Weights of a small mixture-of-experts language model, trained from scratch on English Wikipedia.
Size: 12 layers, vocabulary 8192, 40M parameters.
Experts: 8 picks a token, a sigmoid router, a shared expert of 64 neurons.
Below are experts of layer 4 (counted from 0) of a mixture-of-experts language model. Rows are named router (the router's row for the expert), up (a neuron's input weights, with its number), down (a neuron's output weights, with its number) and show model dimensions 280-319. Each number is 500 + 25 x the weight over its row's rms, rounded and kept within 0 to 999. Numbers have three digits each.
Before each expert's rows: "comes before" lists some tokens at least twice as common just after its tokens as in all text. This comes from a sample of Wikipedia text that the model never trained on. Tokens count by the router's weight.

# expert 5
comes before: ",", ".", " of", " and", " (", " in"
router:532556486489508482555480462480462529527478523499521480496461489501478484483511485494483447467510492494509501518498499482
up0:527468536458523457515510516465471493486499521517504471540496487532487491499533512513503454544464494479502494512481488475
down0:519520486473468553509465516470474518534489481481522486488501449502498511452515504482477507525485495506463504470463557501
up1:507515511489514493489510519480489497515491551478538474502498482500470483493441508476481467518484468484499451457512504516
down1:554549516480501512513479474505531500510491503475493476481523476517506527495483470481525539484521501532519480449522491530
up2:501561504503489490532452445537507504509507526509546514503495473491509453493468497505536513439508522546528483518509504478
down2:478504488479533485488514482461498506497538487501483495498479525479458505467537504470527489506492487469496449493544476512
up3:537595496509487502508482478545494455519516510502474505499506521516488519513516528525478449521518505528505507516530508481
down3:528522514470487479482497502505523509513501438498500503502496467461562440505501495482486544517523526501518455451531501509

# expert 68
comes before: "-", "=", "|", "B", "L", "M"
router:540510488516474489514504474529524490501491510515482567485477499501480527468520480489515480509528506491484469528479504515
up0:509520483519499504523483506473488494486521499542498509507547479494490490503480479510513495493519468500480487513458504547
down0:463508570481494469513517495440508522530492538507456510490522492526516508511535516484515532521470530550512513487514529463
up1:556497557519501496502521488487535527526498524522506527513535540522477527517523496528474498530520448480498477497511493496
down1:478525482476489462516528493484554480551525534508532523485422522469473514517507525495519479467538533507506547443477476439
up2:470499481493475488501506506502528504534526495499486489516526525544478474500514481527515495485456512517527528513510492528
down2:486524449556481503501517505500503496524463492521520530524466543499515475458485519489512486476475483487515524483477492503
up3:493474496521463488504520506502515525488534525487489470492474506500496491518546494536544501458506472524473482493579480512
down3:497489487539484546409498553458522555517501483510509466520474502487504522502479478509473482490464501459503533516499495467

# expert 4
comes before: "\n", "  ", " 0", " 1", " 2", " 3"
router:528530449570495535542498492472465488482469480528490526484488509496541509459493506526481433515516470503525490545499457510
up0:471502465481473504546472489483499508462518529491517546516518520462523499475515458498514492538527501497511516494499533506
down0:524477499495487433488516501463504440519537498514511519504563526501470498473514528505503504466505538465436498531488469460
up1:521538462535481534488498510497469452485503512495480512488510531523491495498508517559522500513492517520530523527533506521
down1:497458459515516465491468475469585525483486492504518536532494484515484536480495501531528501521517486509517492519494480508
up2:471521491501488511447516548543530520535496529516475479511506518472484537495528477490570509514514478498513571485512501491
down2:494515477494509470484489501514519481483493511463543507501464496494539493537511489475530484460506485468552458483541487500
up3:489512507419506471531474496502501475506533557493499481477499501478483518560530455500535499462481505489500497525488520510
down3:510476509518498530525476495464519486511508479540549537535501528484493496540531502501517542491496505485517480505476497504

# expert 89
comes before: " the", " a", " his", " its", " their", " this"
router:522503481503502495539495498503488502476480509525482521475490465488536560481556502537457511487525500473514478535519480535
up0:540511481510493480513508498518416514518463466533550494485479487512532494528491534514547490545494484476519432487453515546
down0:516479505487487488543422496524508478495506536515522502457527505493473489479485507514514502520547525494489526496458455490
up1:494525494509533514483495483514494546525529540475505430501520513469542536483510487488537515508470542504461528530542510510
down1:482482469507522431448510461472532488470502503498466517527497511493533497546502580483516502502522483540549498502504523495
up2:451481490506513521500475511493494480500486485527536482508484505479522513528492515505472471451530515523492466552492518491
down2:476493506504510495425511489516540500497524485480494470490493470471420495549516489539496533500498515514459527518524477492
up3:528525500508460486462480469501441477517526487533459519468493432497527501500507518528526476547509505432513506519507541507
down3:520529509487475503513479502484471503496462501513489512496512505471465474510533493515534479492523518481462499491489535464

# expert 58
comes before: "s", " of", ",", ".", " in", ":"
router:524545475504501506506485468502462536482455494500478525492486472522482514486491470499484491459507467484508488522518495471
up0:530477531463441498543512518510485535525496511481474507505490503480495520479517529474496504449461544530492479518511493522
down0:536507547473521481450537494471489536510516486472484477494480556541514526494503447503513490475504491500489524464506486463
up1:481462495525521515506499469509481461481478486547495518511537479522498503491477463526482527516501488508473479500483516510
down1:521496481521496461452547516488516505459504545502527552522487494494540492531530479533493540554534528502508478512502503518
up2:490479459514502515530480495545499500487515431485509533522457518456538498509511475463497532476529479491479510511512455493
down2:472512426448500501503506476525534528493451502518513476489530543509526495497533506520513514491504542494471466501526525496
up3:506500507438475481520545513521499505515477475476493496475457508480505500524496510510496479506519536502537486488498505499
down3:432493492481516446468492547481456508493534527492502510537518473498477512496470496456483534512471516504538523499515474507

# expert 40
comes before: " the", " a", " 18", "iti", " his", " order"
router:498520476503498469547482494523502505517479505515482543495478532493514535489481488507470485518537479506519481529487449474
up0:488501505494532536510523454518504487502534527501504513514487458491524463474476474487504510496494479545476517516514503559
down0:499521514534502477459435481519482494482477486526499528512498462488517520532542524523502499553464519540491513486494511457
up1:475494536511514526513504502486486478488495516487430572511506464502494490529469497488481491503511486508482450514558543522
down1:514513510475521507445499490522513522492512500410486459510508531492556484514518529483514496517507491509496513486496525520
up2:514492473519454506506478528501505491515458510528483547535497503529470496500481503469443482520481533521498502458517471475
down2:530495539485516467521472471467525519519506490535519521513467547510484485474507481546521505504462491474485497498486484480
up3:525493519503494466508512521494510512532494489467512478480468528502531491500562536492511503474505518467492523523552499505
down3:474557519477501501490500484494510466505502520502486519527518430464450524525489512525483511540490496573485456509510464494

# expert 7
comes before: "=", "\n", "See", "n", "l", "History"
router:501486495496480489523505475489509496447479483525480527508491490516487510472485451494477461498496504478512484514483529523
up0:535480523478494481499494525507503465470509511491538474481514510518487512474517489518502516503489484480446503489529514559
down0:509481496489470506493494499510475498515530524494495503459513473509506533514514492488513479539549494512490500458500484482
up1:513503489502456479492526490510501498477465498515523490527561515484492509458507491461506490551492471481487494505530500477
down1:479510531518477492488521505558499476497505537470492512408482487512503484508453510508485489507564501510476518466509509452
up2:516459541532531504497469505529520512504508534521471464518505495524521518516494474480504553471497504541526497501472494475
down2:526451508498512503497519547470485518501473492520522530503525463488492510516535516496433495518465504485519485552457480506
up3:457500488465473475497473499506488496489517472528517486495509499503492504527483512490495500497490452527462488517503471536
down3:500490512527477497506500467512500479515450485482492508461502502517528491490501536507486474531533523527546481501513483445

# expert 70
comes before: "-", "0", "1", "2", "3", " Born"
router:513500473506494504499514485521450492496494504539490479457456448492505485457515486498474456501526506486526469527514522462
up0:495493497504518490505488494493472481517494461534481475451504511506515523491492504490463495474518500550520443507525507534
down0:503506430524502514472498502469504506524480490492520508473463532514498516510457505456535482495488512461505491492478483449
up1:483523477505449451505504513507537475447523514488491479495490478505519530505516517503483554510466487504529479474498473477
down1:512477535480479439467529517464499497498539544496516510538533482463530531502491501515499505476516495509510503520449484495
up2:504485565525530480492488547524488487489504520529500432492534506490499532477560551510527490536500524509493516525475504507
down2:492494491517510522499522510481500512484487492482521497466443496510495515525529521489512540485498450506498513471511433470
up3:451472496501458509503528448460466498473501497519493521481487470503516501564538529531483479522524508499530485455537518528
down3:505530497555505509488494514506466506541521500514493532522513527521507477490462517483540476487482488480499484461480523493

# expert 113
comes before: "\n", "  ", " \"", " Best", " 1", " Nominated"
router:526534455524492506524460462482488509497473525505506491497507504488511503450474492526487463515525452518524463563502484491
up0:514510503513472482558478494478486532489471483486526509488509499487526500566468470517521460483531498491489500484523491518
down0:491505484499488504500473497534554525526525508505490484546510466476499475532537444521541473475509469508473495477503516507
up1:493544529473515572503445500524482483477496504502513457483474495552514488466502515517521486546510527512535505500470507499
down1:460505491517496512526458515499479508501519471476491522495510507493471492485494521454505570474540516514499467493513489476
up2:466463525482509482485460453489498521458515482510493547494473505467535496512468481498502465487537485527496461522461456492
down2:531493509526482525490495544512461470493494444531507554484555531428483465537506498461459488509514491519480540466489489526
up3:464524494524473507499484547489511480544512488497483488542532514501471513557497508490528526547565484547506492484506484525
down3:524510480499518471505525489523497479456483532504522519481487466515510480467520553501485484534516504509550482531465535512

# expert 114
comes before: "=", "\n\n", "\n", "The", " a", " not"
router:509525460545497473497482495473489494475475517501504519484495476480496495477506500532459496467504484470542513534480466478
up0:516528499452509537514471508477497514480494488557484546529498463505501514474439460520501514492486484504516519494533458493
down0:509507496500510484524495479502523516481519528477530521504513507494494533473547519483484538539527509505529492481484497535
up1:540488482506468533478522487471474487473544466514487455517477482495510473466514536525484509471492514498498473504570532462
down1:499458483530495504357499489493508518503509492480520495491507498509495512539521494488512524511475501491525522528490484477
up2:544515479511482487521431483518509523538488473508512438510516480529489502498494492530478507506489542467457496502477492508
down2:506518522463510572513489489502471428519523513475523496505501473554479467507520517488472451467488481515474494491498527529
up3:509474514501501511520523509471509471486421507540501477524513494494544514478513529543522468492507531473528506502494528485
down3:445512533517502488508500512539493515466476519517481533462486515519452485528496480525488551459480498503498516495497526499

# expert 32
comes before: " |", ")", "0", "%", " (", "5"
router:500517450502501477543490444462455537537477514527508534472487483520473534459517490513506469530543515521492478561503501493
up0:566519515510488500467523499487483542528502522515495526455499463491532483486542486547461496498525522483494487543466496495
down0:507500511498524496488504525499515473499481519499524520511504516497509490437484466441585462466499426498499526479496502522
up1:526464455431473493494481468516515514498483487497517464508507503540477455543530472513508522522488519468477500496519528494
down1:505511471507480498499523529474513504535509523484477495472467475514508495514496517488480503534487524540527481484464514525
up2:481495518470509528506511533507485431468503475482451502536475552452453520545528450541516544507512509530521505515463498495
down2:478491475511524489463496491485505465539503522495451495528515521491504482481509544478519468446506487487504511469560538468
up3:513487517487505505470483493508446510539507515509544498503488478591451493471524473526453493530533521480507470493520528507
down3:503514484530513483497489517503546513463475510464538551488509509540553451494476508546521470492512494512517435512471484469

# expert 8
comes before: " of", "s", ".", ",", " in", " and"
router:515506463498493530501478499510459516507458523503469493483484472539491538496507497482477463445506492486470483519519484473
up0:481467481458516482525506484487478520502453526470499490519505521496478503525513515504507514469490471554467454508516472507
down0:483513539478497507554462488489497536491495470468531489510520510486495509526487505550472508520514540495492514493492470491
up1:502511512516506487516501494499484483525475456463493504521458482502483490501484455470451476490486480493506496498531479511
down1:484520499499454534476482468505502458524514493471517500499518544476457487517530518483506437501503505521523469487516480469
up2:516481502493478483510524434520494512522465514471479484528502466514472506514508515456536505503505448468492488485507504548
down2:519488488506492498510462507473515501499488418494473463511507496533533514481479480498517517495452523535500537498506499507
up3:507531513510489558497510524463467493483520521532465493476522515533470489478500489521501493518483513436487523507487538495
down3:515520469506494496479508523475521521546499504524536504529514491509523491483486493480546456480509463523479487498502531523

# expert 61
comes before: "|", "=", " the", "\n", " by", "\n\n"
router:556513493528486487527496471537508519462498537517511528503501518525492494472518473526512519472533476528464469510507474515
up0:493500474521472503504442493500520461492508504465527515506521538508499490521499510496503523500508457475444484503486523492
down0:535489518446512495497507502482527499475498546509530492508536487462490542439522505518517522512496489490510511508479487531
up1:502500498538478491501497490533493529511497520511491501519493510530454527499495503486556531513545457484483489512509508501
down1:498476502488492524494490542440490512497527481503536532490491495495516500539557528530527482445466504444520484487552479507
up2:463517448488448551499488488484499525492451524546504538524497521479522528452505479486534522551536507520486450488511497483
down2:546519478511465463485527514483462490540444494510473522476476504487481502496459497502498442505488528535582493467528528515
up3:493487519493503498492494487528498474473539462512462510516481513463503497474517452505540496478475490491457497496498518516
down3:506493500517555515532469498528463494524494483564497531476471525520502482475509495491505509515487499506497501489473540498

# expert 86
comes before: "ed", "ing", "ion", "s", " to", "ment"
router:523517516510497511540449497503488530462465510513507500480508444551526509527482490504491504477522511506489475520465467465
up0:478514508479494516491504513482495497480491508514483475533506452525490483520498478496485521492506494508497474477508489505
down0:479498533488510497490469540470509528434434501485495450465494504517531492496505497521477509540512535463534476482484504496
up1:481473514539532534542492492482478507524543484527493503476507477462501590497517448481470482499527513479526513503524506510
down1:522516514496471541516497505503456497547514511514481492499480511460457508480511455434536516526505511501518543500517503503
up2:459465495484564531457467479509500462487528523480474481542509500463501499515492477488455557455523478502534533520448513498
down2:444503571485472462484450501501502525514513496507467478490506552481535494485492515512511513488477511503463520521438577491
up3:486474510467450473483468534501487513513526485481515523477498532482482516487528533472476453505527475515549515490465490483
down3:478460513509459464499506473515513484475481529487520472482510453492461527529510507499465510482493489555521512528498494503

# expert 56
comes before: "0", "2", ".", "1", ")", "3"
router:518548495501489468515497442446431493495465504529487524401497481516490510462509508497456486517508502495507473540514471497
up0:475469472509484502553499527487460498488527513519525492435513478559482491506503488516523518527477499500474497511493491549
down0:494509471488532495443501489511482486507489493521529495519482521537532517564462507470491498521528503492497495531552468475
up1:568475501475469487507523479494525507519486485528500497531549514503490532476505464525453474501479507508520503511467467444
down1:497490504508515527499509483534495494477504526473525512484503465486515522454505503536486518506501494518471469496535516475
up2:473510523511533502496540490454463441473501504521494528472456506489508489527496513500513569527506490489516482508531486547
down2:506499471489514509547517491512488474504538547485514478503492534483521477499456520493508481496495543508493500501521540466
up3:532508527536493531507515505514495501460519488502512432474524521489450489530519486493549458512506479504484497483536484521
down3:482513522498493511514515535496475458505492499478469522483466489505523531490502493496477522482480473525492522512483496528

# expert 30
comes before: "-", "=", " was", " been", " had", " be"
router:522483471515496506495501475520486520481489522544504538481507469536540486492485522528503461533519486472476487545502513483
up0:536491478502516519487477477505504532514472470488476482537481482481502467542477497464516494516514451466450501478455496521
down0:494528538502506540498454503496465495456491513497493546502503516501477526465539460539498462502499513522521526475511542489
up1:523505454489494521537482497498500477459527513520529541526517476515529492553496474510520520534479509539487515499498555500
down1:471479535493482507445512521501477527556525498496530500543511513470517483504469498500492470535500508525497546529511470507
up2:508470496513518502493525495481476481473523501501481502470549474533502483510513510519494513516485511522444476489491522535
down2:500508521540495486496490478512525532488478528484518495509471457482487498420472486465478505489516465539480484483482499519
up3:518503517508478450487496508484517480481501492489504568485474487524516527474508483546478504511493502480512489491528506533
down3:510496503499529534498503505462496513476534552487509520503480510502447519497531501477471463509505547474469488522519439475

# expert 102
comes before: ",", " |", ")", "–", ".", "\n"
router:509500443500492503523467497456497503467494490561459527499505521510544542478495514509490497497522474483481464540456502518
up0:517484496457493471500510491525492488508517502513499507484500510511549526525483519480458489487481496489459485523462513507
down0:501484527509527488566472546532469513438535485510495487475489475481461505528497530488465502521473512505467519480484478513
up1:515482479485480482483518494472496459480538463522572532477437496509481451518465467475467507524506449475503480489484498489
down1:475520498518540468511483542530466497428512501505471460497534542484470526457527504492509519471525529501473462475486501534
up2:513462492487506510528481519496483456534532487530499486465487494534529502445549501507490513508440559472483499517540485491
down2:478501477534528489515531513533490521454414468495490437492504484455441487511519513485536523471490477493454503527497480504
up3:517519523522490466548488469501540515500523494479507536476526509521494503522489475528509521544504492518514478494454548510
down3:499521479557498490492502502519460463508549507480519498461525539539494483483493558522518523500527472477483555455492511482

# expert 83
comes before: ",", " |", " (", "'", " and", " was"
router:497560482526476508530472459548461498517500495517468489462485492500494521489499491490515513470497470506446495545526481489
up0:537504509518530519500591484489486480485514495449436515433524470520468490516546523494524477530506541487509506468529451464
down0:513471457499508429494499473487447543488510510523466477537508494503487493482519514500466527467566517497499501538515529491
up1:481484539509517514522502476509487500475520471515513471492494504481495540532461526533534497484482479552522494508503511510
down1:495473523496485503473487477489477475483451494529475532512492483482510497553514459535503494518540504470508523515470486530
up2:500505552553507583465463477472477451509531482529513500476504520486482520477470486494500504462528458523517513484538507500
down2:512524525488485472460502448482503507511517462463521520531504508504513482551494496451526514513503457472501537476468477533
up3:495541518500526520498532510523526508530496557546512537510566521502456465477472491510485464521518488499465492485498504509
down3:503493503468515510485516475479507466485455526505548459465448463476535553513469517466479503470506475439493511484514487455

# expert 106
comes before: ",", " of", " (", " and", "d", ")"
router:515508477561503513590448476537495501525485494496491492458517491547519525485517464519488476479523471474489451515521420505
up0:508521502505485490474515492553501494479517543496540521504501510498495476478494488521520457475485510491479477500480510470
down0:501450490505507529504485511501503491520511527462520505451489480481519491505538483452549501511474487538503523478454506531
up1:489494551527512492480475448536531455478481512489474505542521502471466513486524461494433502499532483538515542461492458493
down1:479521545523502482503460486512490517509440473485532536528508514472479472506468509553502506481491497517564486481547510471
up2:496510515470483513492503476525475461499484489473589471474515489506495496538484439483478486522491507476519492507500515481
down2:487494497486514481467502493494516532499497491514478499479521471465519507472502493469543541498499495501480482488473492539
up3:473497477478481471486537501529480521470540497487462499466492556523537538499500504477532516485479499474506505469476522495
down3:473524492456483524456488489538470478534503476469455507527483519478443509508502487518493501462497511517482495526509469459

# expert 99
comes before: " to", " in", " by", " the", " of", " that"
router:519514448496495504578464487463467525464442500494489568472492471509508528498448502499490484508532511489505471509484488455
up0:512473508513528482495491554495492455461475485508505532523482488506531479515511458531484481478509531529555500474518470487
down0:531473483488488522553469456486526526497549463484472498519499548498471510487484495496532528531500478514523486499474478519
up1:460510507488529516480487466520486513519533487492474497544528514490470443519481523565527541506484485476478497508503553448
down1:494503552514510505446508475519508492521462504510509504525498494527487478491536472535519499494534502461498521516471482484
up2:499482482499490521504490528460512487481493511492515533485469482511511509475497483514468466497512465467540487482489480517
down2:493532468511470486484510478505470486540547542479510481473513515522470484465503544487514526546469509509485459489497518506
up3:512526524483439502540497513488531513457512487436527480477483520526528511518482495472458485458515503538525511488459450468
down3:497544555487516488554485528442467462509499498500498513488547504461505503517486524516547508466537473514527514492473498543

# expert 96
comes before: ",", " |", ")", "–", " century", " ("
router:500519470511468514522474484474496537502463513541495468488490522516511541505493508491473496475511508534476477537504502474
up0:477485462479545459516470507515496495509477529494515496532472534506499487506532513508539503527516514485500475525493528497
down0:521510484497502521529524515533516488471467507511526514487509495499507494490504509521508498470473501499446493430500540473
up1:486495537491479513509494479548504496473475466551512464434544517523513443479466508556519550522474512519561484545500493503
down1:500497547527447510469507525492483485525484511526483449505492511495502510510544501525516486475473504513474524514473517468
up2:512425502481480537520508536473494486509441524511541484478472534524515495498541486533439483462517508485514480478512477470
down2:543477501501489505475507501489516484514520487492554528514543485523477470505516492534500475484495501478504480512471493559
up3:488435503518489568492492550493485474524498490510488500474549537516505535529491532517460499494458524499471544500512510461
down3:517514496484475526499485514505536519478476486524452484495488515490459493493503522484517477512481479587511487471510485564

# expert 105
comes before: ",", ".", " and", " of", " in", " ("
router:534510490547480480524502481505472510521483526503481504482514488557473522457531511497486454471505472486522491535482490478
up0:487465521498516535544506477516523474494488500496475494473533524489483464522495487500501502544520520492535509518475475517
down0:474523522479462494505486448532545507463519484472459477505451483463541477526519486516494475523516489529501466526513511512
up1:507533502489509474470507483453455511475487495530500545426453460535527497490499522527455481561488514512490459492466490502
down1:486505505486518471551537513456503533495527520502472476469487507525545506509479541499487486480513461496512486500541486475
up2:536494473473492512521523476492476554516492487484525521502444503542493511499527496452474482498512468519520494510505521539
down2:507501490538534549508516548514502484504570501482433483451501520542479503500484533468501516430555491499492534492500572488
up3:509485514488501489480444500478530464518476523503486522562505544522517502465479512501491520524508502480512524514453484520
down3:432487497499524493441523517548493514468505532488498502464492520482491496515500473508516528464511528521514518485510517469

# expert 53
comes before: "\n", "  ", "-", " 1", " he", " 2"
router:547534482532503512557474493514470506486439523513490503483509484499511511459481493530480485458472475487505495539527473517
up0:519488478483496480509486487521524506498484474513521503484478500525502485468485454486530492510523505527519485499484531516
down0:476510503490509493496523561506486489528506488481496483497479481495475508554520508509534515509482528508502479478489464474
up1:488489467505476493517473516493454466467535536508483502507525496471481490492492510490466509512489487514490543564508498539
down1:478497489484527515535486483446535532516506485483490532482523491460503515547519478494510468521512485536515530524517512541
up2:531533446535483534510521523510466502485509519503478521525552466490532493527553481500490512545508524516502504502529471503
down2:512494504479510480532478493497518529520536507510521517510475465523463456453473486483458498517507436516506511517476483522
up3:430518511501513492518498534523503523515537461514491534493497524482482572507493468504547486539512517505503544470521511508
down3:488494468486459503474555450490499508520479471488538508527486514518516509528520475488445492491490484460502439505488544537

# expert 27
comes before: "|", "  ", " |", " 0", "\n", "0"
router:482534499525475512527458474514436519508525523547489508458508463530556521487478495508479487490521514508531458569516485483
up0:507517550547494565539507460480500513475480531506498482467514476590531505497471471532485501552540488524488518491503479517
down0:534510500554551504524488512526519501509530469526552493566491497508463524517526488475498490510486501484484461494494447505
up1:517500497500491461486513518500475518496496503492501461506490535510431509486540492531472466511498519460496510501539537477
down1:493533494491489450536429491490515500469465502505466515494435478492494464520488484497495469467518486506474529505494488547
up2:526490512472529471520485486532521448469471495472501442510553456464447478486536467477470470505508489484502493499499496516
down2:502498486481494498536501487521497486503502491485500486467519501500503507492523541518517502477498495486463486518479494486
up3:517456487506520501485492523507477466538517501581533467501489530481552507523529483524537517517483525473517509514487514526
down3:471494488481543470515489486491495509498489469507491502513492456503490434536499515465514477486512512516540497465514489514

# expert 79
comes before: " of", "s", "al", "ed", "y", "ary"
router:470469507515500473499456512500492514488477512536489506500495448521492500497497473514485481485488466498473471537482500518
up0:532490482528508498517497488495468502522469521538482490491507490537476507505499538527534493497514477511455470507492529523
down0:525513442526541528479527541482490495505549480532490493469491484480493488447534536462517508536505508495440533489491498518
up1:487508518519518516512495493495477497499493521489476541471528528476545500502483516516542508452513495486499516509488480528
down1:512554481506526498462498528516525500503474507480519509457535485539516512457491525555494507465522520507467515511488518491
up2:484513503503526479514482494497486466504453530492477517506508539505531526509481505519517480535483493491464514520466467471
down2:518485511493478479471507527496520472498509506514506504469532512490510501513491495520490497499473515530483527537471486499
up3:504494499483509474494475511504478467427468515502508531453465513513548498509478539465488500519462497488497518533511506471
down3:515536469534509532502525496515488540547504535511517523528515493479477496523497517481504489507530515490518513497544501493

# expert 109
comes before: " |", "%", ".", "0", " m", ";"
router:525506474544500492534473463502505490528481508523503506474475498478509520496519526512509456478534479480470475551524526520
up0:469489499501497473501499514494478509476476523534489487468492513500477463468514531516513475521520558525531496513502469492
down0:474483479532489494512499477518482518513551521498487481526471492469481501547517510504504513515550529486499498505520516542
up1:549483505499510513480423450485506468497487474508505483512476470458499482540548491502488539477506538498505502499472530478
down1:512498494448527465481522482554514475488463507527499522489549468511520489492525489494526511507442516491492529505504467459
up2:520486509444513476483478553529510519489492511506527470478459502524475449446517518505519512510548541505519512520524533510
down2:493534471498451491507506518543510508503519478478483503499478516464484470575500476449529485532517517477450473491525489541
up3:470457468520486451504467465514527472494473498482506511494510537528503543483493490488537507506497524459485517502549494538
down3:495492523460516548501556508473468539520504513537516556503450458518535478528457496452568536495520460483500500507476512491

# expert 48
comes before: ",", "s", "g", " (", "e", "'"
router:498558453538489491519493467507470523512503509547477505467498495546535512485470508482490531515539481470471496514484462517
up0:480526521494489542464480540517533511478504545528492518484521494495483482510507483465481503509463453567487485495481495545
down0:506523481503505515483527492467475498530540495505491474463463536511477500470462467488534517508465457467498517478546468507
up1:466475476489490515497512501489497477504457503458490517472523481498474476478462509544510521526451519473485502470499487511
down1:482554498526490470501502536513492507506517508520459519563496538511516452510511437509478505500511480518500528507534491495
up2:491474554505525453485489510480488539474503475499477487528509505480498492519515481485488523471475506520471512489489502545
down2:486510512505501494441480462534474477528524480487514516491513511484520547461462500501550528532510473523503496532477463501
up3:514480487533511532545520472506523512478496520495471466525458541525499450506510453527517510502491539474529484499549476505
down3:484499532509490490447487557517518510504520515469485543511574486514504502464497539533461501463504496504482543523468494498

# expert 13
comes before: " |", ")", ",", "–", ".", "\n"
router:490527444526515488551493484516479514504502498553508498499459499501501522457515485480460484503519509514488478519477501513
up0:486502453485527513493515525516507468496536475440515481504514487494456471525485496505471493489524465513492485494483493499
down0:500478511512434501520496526458503543468472514537473491515494473436481456525517511500513527530513532495510503472511500534
up1:476483453486532508486477486532516490525504485448541486496521478454516488523487475463498511518551482502518524524452496487
down1:490473519497504483511459534496498534470451532531469471486511469467513475497466495490463537495469565532533547538535511500
up2:526543537480474491539511505485533456474540473519487536497492521545503542487447494512503495455524474501489507490500475492
down2:484490504533481454494496530511510524419507499497530470509531475522505496481499544506521502529513493490478469485510477492
up3:512507470532505514537572480504517535445494514486505521519472506478458494471464466559472444558516501512503492489451495539
down3:522532487484492483517454509494454519556482498475499470541519495490519494512507528487551510484549548522505496527498487471

# expert 112
comes before: " the", " 0", " 1", "\n", "  ", " 3"
router:494558492516463517518481448494479495484447532538506523464474485503495508464512521502497489477533461468491425518488503513
up0:462492529551485477486493498488479522486487525519470536528493523500488499461480495516522499464490474499485526521505483508
down0:500502521489480502490496517557492529524471499448506473508550477503491498550489478504481491508501541504537505501496494475
up1:473521501492468472528501495522512495540564468484494496529465483454532490533506508483519487470505458508497519511533497502
down1:459451467491482457490523491457506513476514507498496461510491482476521516470502533510514458508531530523459506504478509503
up2:485521527567506503498503487491508509444500486519500487489499495468510467459496527528517454508523483503488475491480517513
down2:482509480467477520501518536482480494517528482487466487502525521468484505538508526474497482460468512537499498515503504520
up3:518489481508424535498495527519403467523491527501507485478467476493506512514538505461528489494479524469526512506516529462
down3:537554474532466534494508504483514464485531475449456525478458494511510519524507480490553522488542504550536523538535498486

# expert 11
comes before: "\n", " the", " 0", " 1", "  ", " 2"
router:521552485505480550524487477487450514477470529501484535448449477520520525465498485493512500483525494463502466540502514508
up0:445507459456463475525477482489490509498489512527480471444481449563522520485497524506501517521478508480512503513520589502
down0:495510486484530550511470486517511511546520542542549494540502516569470512460513426485515470506434478488525488512502492525
up1:520499507533536495495522519563478507483505451525505457463528514514470555518491475508516519522508491521537493475484484508
down1:486501503544475528443536505462480511481546515524519498515481492504482478512516481509492498530529473538503531475551484483
up2:485493478497516483543497490476492504555480477497530500482489506548466498525500492474507514539528502438484541475484473513
down2:529529455512527526500488483493491532506484495511509461511492498518519516551455493486514497516468504483489450499465556489
up3:443515484543505540482491501512499499499453549506476489504548477508484501485484475470528507446515478483481494509529569511
down3:489533519473490482463520482518492502447517494505511509524473497500486500501517500465477487524522531523464502458517493520